From a checkpoint of a small mixture-of-experts model trained on Wikipedia: 287M tokens.
Below are experts of layer 3 (counted from 0) of a mixture-of-experts language model. Rows are named router (the router's row for the expert), down (a neuron's output weights, with its number) and show model dimensions 0-191. Each number is 128 + 32 x the weight over its row's rms, rounded and kept within 0 to 255. Numbers have three digits each.
After each expert's rows: a language model's description of what the expert responds to. This comes from a sample of Wikipedia text that the model never trained on.

# expert 18
router:143127138114109105097150117065092116138163155128164107104082168126099127119143084120122117081099121138141126158181169141135141155132123105175081178111121120172151124124075137179115126153076103106117155071151125178079131087148076121191169099080131096027125083067160094124064107156167085112091198178128062111106160147103204100134189113154217094134115088138173086078141098155136062098112128150134126084156161114138116174167115133128155123151066130094123133147126186083150141132159128188172144115129094148145124140099164119099140137099140121139161138116188154124134106116133078126
down0:127156084084138131114143133096159097147100152095132138138147123103151107172106129147146114204178138137117162079100103145117140097132134144191136190118090098100138109086125159124175109094104095133187123127094144204134194123113105080098156141083102106199156144111119119219130091105098120144116116133091131111122099111158155105092144144120064118140208091175110126128158182133081149169103137137115153082121130163135089186125103077166150177135149176118157118127153149063163122127157138126135047114162071118121099186139170156111108135152183119117050202143159173147148100152139055134
down1:184146097145109141136158119107157206107095143153175120081154136154162165179106098106106136133121095112172168121149168084080129067074181151094163121137072084135087135083142047161127092143124163112141164133131144113173146092133091121141147136113152138168113124144150136135097171107125107191084094135103107127094085176119150078165118147059145069153067099128137160131174055099140106125117154205089163131179103113170160169158141137164116079097176103153104083120116117139116144138125058163120146200157100106158096181146150194116097119160120178170129142112149093126166114133097106157
down2:193083092129101130081113161158089109098116156132144164079069128122128093068147166151125099111115117133080128174170210104174115173174104129130124096064081108149100126112107127130153151117120092177161161128157167139116146039153117148180131094161063178099114166077188161107130169107126076094109112133126134117142136125188156127123093163183137159136104195140172121109117160096109113137153079077149076115110113153103082129191137108080086170142135122136198151072178180116101162124092183127112120115124079143156164109153106139134162102106208112156094148143117113119101129110161141123
down3:156123106146150091115141103182058146080115102122111118114201184163154098119137088134102162141141165145185120097204132174081150218154109110102091090116120085103110117171125116133128142117145194180108116143113105129115122175097076078088129148156162112115151161137176155161095125099090170113109100121109148163127130107129106165132079129155163144079100114092096100098129125178133106147139082091134192055140198132110151146066137107131133096077138082111106164162104078088099150097145203217121137124142127152150119128126173119125060128156133161178105133122153109176080125138117169084
Description: Word endings and nouns. Final pieces completing a word, like all in Cornwall and small, plus nouns such as award, office, England, service.

# expert 28
router:154124117167136134116183083114101097068148107111132109105123157161130087138110156057097177160114140135123167162130164145120182104179135041096141172084159121125170068116142109068127088141115158139101146166126145128114113109133144205116167147139181113092062100160133108054131049139118147106134115146127130072164156192166146137086171142150085138098075148148121186037130131121163160083086141141082131098177153111166122054130109078145096103125182145189132139116079094135100160095096122137095144128104139127178117110097153107135127173146127133157158081088131153152169110151158128171
down5:102203146119193071181127152106108137139158149112161145101182112101089128169119158182118110113152165118118131155099164179093180189201119111134102123098121139184114107159129151109130128129162084133122152103149077112093084152125080135082151068145077119121067098162128133097092120139126152117179110056107146174034084046125132136096127166141083126110072113164145051149106163138116114149150120168124153097082124140187155142149103194164143141141115093146143179137095155142173102140103192105116126076203105087145131139125117145143112146134122104108184134133148113124115157171116106168
down6:114165095158118118172109119141103139138112134092142070147161157165086168167170084148093184109126124157126109084122074117150095137131144112085101140146109121129130128103159085136065097096110104148165139091172078152157113154100141145116111090126093181151149185108114188100120076094141105101154052131168104153111185107152063165096125098113191126117139103121162131167159119143166061092095111070122075096076113133125126136112118110113144128126095128109117115184134085152125115106131141195089035164093176136126073114154074144183119074211093131165125125116147101123089183103104112057
down7:133131153093095179146178169139158118159065107175130181155173151139101157116158150093173073143103148129079117059146104118143201154107091110178121102079159128116096144096154095019071075165139123149101132127150117140144120064146143095166150160142116161120118145119124101165071139109089168119136133112152070136129081163082088119111143127152154164071169149118164119133087107084097152095075090087130118173126154134159098099105075108179150159136137153104129151121120163180136147112139101142141087078057209103108091160128131149093104151174185168111135118134066136154104118155131092130
down8:172116123119098126148097101169150138059093110122110149153106126146108125115196146161147140170160157182159164125109180128135157200153095180094195088139121074044108064080139177192154127156126088155125157045118050126103112083140059122054137106101109107133113110155157126074134167099149071103087046107182153140125104157162129157170108107143105154160135113114077142101110090153165143074160151105147144140118164101074179191151094111183116130142133099128105150178140131126103117111114124126099101118183111124124142135116129139179113095143153098087118111149131127121137138105156077119
Description: Short word fragments. Small pieces inside ordinary lowercase words in narrative prose, such as flo-od, blo-od, came-l, char-ge, w-o-man.

# expert 56
router:174110163173126108076193169176081141081205122170194119091139126114119108140108088059092134173114126115117133121097166128160133126098209126124173192097120143109156179105112144136109122139119084107108153101119174074153112147143124117168151137133091136086155171097113146102086117174096134099147200127103099150101167176108186089175140118120118123078130142147128122104162121146139128114127116138109123049125155148103098118081111081063058085111078152121178139131169106089155144181135122179172116132099153201099148119099127146145099153130088099191153076131204145109160147152142129103
down1:111160070114146168111157175116156117135096161093133134115132133041110139104146073121153129073120113096170144125123126131061160107165184129119126155135122164105110157191078195129156110127158175108043174096156121105181121159145137162045094165162107106099127109134143126125154159114112103152092090083152193144149151100121119160125105133115113175098147108106120068139154156147112132067166136112124087125179165127189116120109141093136090129158188159131067171101079127143077137110129126092183130114160085076056147126138097109161123150163112075098101165176103156152104123163128188067
down2:167098086126096106149079138155110126102078178070058105112148115110127114169195138144178147134096161103100078166106120148123116157072162166114064102110181158124141111100163171184119116132100070145087138138137141077114150133128080131108164146130142114104091117120135080149131083149158090125126105093174141109123153120137157193102061129145126106142129120075163084179126123169153060076162095150188121150124131121152200109106141133193095146061152130130102141154095135123066158103107161127137111105143182079118185050103089105110127088193114102129158114101153190124131134149096129184
down3:138096180169144126109145134102143194135167106139175147078139144141152162077150147131084174129129127107164114186110167104114098106157071148131130146151116122163170080159136119126098100148166121199125120093098114085137150103156151143110102096111109164152069110108149137109152126048175168112135106097187155144141085124120159132092118142120112161057109165105113152135115097155189117095092154098135146053158125106155134076151186140155154145115089103097107168140116107152122100067122203167168088152146135072167141078072121172144178095126098099112080122148114180126113156038213105154
down4:162124144172166169124200118170118127136116136079198148153087136150134188167145075112189150108112145130094118073112159164108126104167166171122145126096100118109102078111197140185127097129126157138154135133140129101212163137098179129068015121093077127128143049148073128152103126095143145147144150145122149110141141089112155151142088138175155177151119087100078172148127117093157150119168144114149138073126156163129112200086149096115104120163100137125118159174114081087088136090134128090147124153138110146103148112075121111194131170155111136127134147084140107125188143131153054175
Description: Word-final pieces. Ending pieces completing a word, such as y, ine, land, house, lin in sidelined, ock in hockey, ity in sensitivity.

# expert 20
router:136101112180159146164169104092086137075140168075117115082069159084093139183104111074106136134138126098217134104110126120142080125162152130143108152114116117111116128156052082110104126115132148125126107172100192119108081097156127147138078167140118114111085115125130103115083065159055155135207139148171165120100149104094110109138103071197129161096103115114135142112119092134076135146086103119144094108128136085148116091119093161143125162128054036074104149114139162138133125154110147119127179075132154109087068180119112152129115097107185134166155070096142148163103157088131179073
down0:076103113136101111201144181091152153111072181144136177174194141112118213138174168105132131162154161122138163167077111151137107174097096127145157076164091146122136103092100122054141157143185099132141096073161134125074104143159114120145117127134177119157169098141113135143148140128112118158113111099159151139135135124070143130160109082126171134099148102084169088174122135101113131151147128072040157154113134138085117127123187124161108197159109045090128089175098099118195106074123130135112136158183132129104125089112090122135103115164127145179150175124071182072157092107118163144
down1:154096083115141095107090133162129186163148138135130099068160074121148058094140144068150091115141032086092153132129141164123063114128141075117129091138141112150129169078163173104139112132170149135076141170130117141170121162092156062086096139107153142094195144080100114178162128072121158158111211169070080156122123123148056122081121097097107140165177158142153102159135164113127114132144152205144161173175113187162149156099136104144104124123102126117093136155146119137176161062162107168089118142125118139113116132118123155109155146110118140177132162121083167142148110167144189084
down2:177085172139123123136124139148091117094160115142170082127092116075132095117068135128142084142207142144111137111173106064139137071082092099103131170084133126196112138128152144061139072145180134150137094109101190127144122115115101055107065119146185147137134188155167175148122137125135142123130109161149095127133095096123114163174164169106151167103137074176150100145202121090160138117116125107117159129111134088120050085164141137082107130128106179113117122074093096122106066135142187125138169150113177070176156119098093099192167169110147106144152152130105050106143169150103133152
down3:146100080159093064107120178123137104149148037099124105068104093162125174132122138035148131144171120074104117104110121088128172126149174091155104177160123078141142142061152084106124099143190143148163099147169082152164123096086091075123095089113167113105069137162159166191115130162072163159125131158104117154131144096130100119092110113084133161105116123155146166195156143161123142116120190167173124137170168163155225131145179122107087112128126075131149129104081127117151109143160130112105116171178161150131125120119163136209115102143128141135144148111113144128140144082128179191
Description: Spaces and ip pieces. Bare space tokens between words or in table cells, and the piece "ip" inside elliptic and elliptical.

# expert 51
router:178159061090121113101117051091062160170085141159082156144149214164142131111147200131121140161069151103167054116136153180129170154176127073057138103075137110126153115125153110136148134126120121065179135091179136133115157112147092159166167128144153110102124058114071078067094093142158108116108099123120092084117212094143120145108161073128128097141129179122127152114125137153173128137098153097091138109118090114145149123098102135140103147165141121087152165114100132160132102153093125120169141125095112080160135172197149116121173086143113137121101060116133163171176147079124116135
down0:112156091043168148135119130129175115153122144062107173149082179117144163090148101102085099170121100117080095114138123159085087181099086131117109112118106129121100101133115129128107140154078161127184067130139119086112155117181148094117164117121096102155147138120233125120094101102129154085120121140141136085117180131121130180102110138104121100114099156116161197126103135108075159181083103144091152127115121121117129119239142175137098183056124118139171148204096150137110129160107226113138114063086111152158117165207137104106128118149128128139103127153143152185111110109094111100
down1:134147116086155136101131141127070244113133170129119170152099140111168125114153060142190127095129137140174098131157123135129089101096162170128216120125126105146103144099136134124122203152136156109130134094191155130111098153056144154165140162094148124042119154144158150156099168197115189110116110147135125200134138162099145177115121126113070116150140111090131081084130045094132126099119104142100114176144120061146099098132151125083158130143162106120184140090156127101145118106075089194146112144131145168116118141129170102150167171089095106159121150072148110138112131058157179136
down2:131125111139130150108122119128137110188137164124109123151243109078106099095160102081110152100101106124127106127157114139134111166127115078177128090115092152112153155132100168121151158192136128139170186116099116138120133136116126164112186157108190142120149096103093145150156136158099103120139083155136168132109164130069194130163146130103109192115125142155144075111158091122160123144112147085099209172153111152170188082066030167111149133129101140080099160147096155147095088098143124105113163126112113174072136059139140135132178073105171091117075175186155116187185141178102125119
down3:150143147103158124107127094142102135195157166125142152168148116174103092127129144161152098105123176127092126127178224115158079145157226103119139113171188144169107131151141139174174114154133083090122107092099137161118181140081100130150204129185148082133105154111124121093116191176145144137116100156146201111159128151080163139058132116143125125180114104146128172082165178159141086104144142117076107116140132059122124162112107132146122063141165159120145118127130131102067173139110092132143163173193107141141160089125167096143155102108104164107132106110219129161097116152080080149
Description: Verb stems mid-word. Word-start stems continuing into suffixes, such as fulf-ill, ef-for-ts, consider, creat, allow, count, plus "not".

# expert 31
router:084153110103127112126215106108086171158142084108057120085092190140112105135127124143131092160096144089135094162139152150202094143079148128115128185090088143162107136134092067104104143125112106123123093067112121117113149156146095142177153117089158106080093132132162081108096116179129117109102120150126126128162117116113109119103163129151190119119108126155118133130052061137074089106128107193144123124075047094161169118156105162116082104096088153075060115119164128145151093151121103058191077056099124088138119178181154116151110157158097114160115112136181172120113117109158097121
down0:139114130110113121154126098060173122120178112156150152163129116106109162174129126107115157151122121107091141137161080144111081111112156125076111093138091135161118144067167121095142142159144130086193174146114112085081109079157159151167136103073154161152164110141148137134104129092098125163062155180185115122121125119116075074119100126060114153105107126080089124162123148133139137131101075111066149092155149079079125118089177097113131157111120103162143091141126106155130138088145141038148128150160204108058174094095142117148108123064069070124191055120115111127085114123136072212
down1:168145144102074212148131135155060136098121126063112208130103134126134107151076195118141112154147040125112095168092109103137179092124138124114151192089091100100110137105114128154140136050137155116137064143180153041142158087165115137137143175119109132124097131151195175101058139157155138106053109096110149109112128110037117130112104185113127105169120111111124152155103102100113136105120095107134169171125151137169092141085176107133101170129123132147121147112165124072181117111115142138180125126084130139150132104150113158105142179118148182160161151123182146164098172157141101090
down2:144133161187137126196129118119148166201097173112166089163163077149105156116154135086095180111110119116166161143103128119142164151086117150113136123140149136136096121156100096070195121162165100188161157107136092235067134122100105162169205121177087140152107125116082140140197171104119109155140124131109165079116118109155131129148145172115120124104202129145110148141172098147060081148091101156145159077091139135095160139139099159116150143154153144100138140084173121143153175172106077125070154113102093123133166127130166191190167133160140162112135084149142098106114078146087163167
down3:105114156097203073097161153138161125134081170160168118095137106104100077102106141194154085161193134130160109117112150116125166162098100100093144074099152120138132126183162129151069115137104136113174128107184147093083135151153094214126137122136141098151150129157100148160177108065068098140172186168111100088155176140101108147176120136123091091120177132143172156109190173083111134146160083088152122159145152123183118120120097120129211124074135097162159150134162123099183104155153098127144089155156152126180185105148094138155092098183094136083126147093113166138104075131176143141
Description: Place and surname pieces. Middle and ending pieces of place names, surnames and taxon names, such as Birmingham, Massachusetts, Wallops, Arthropoda, Mossley.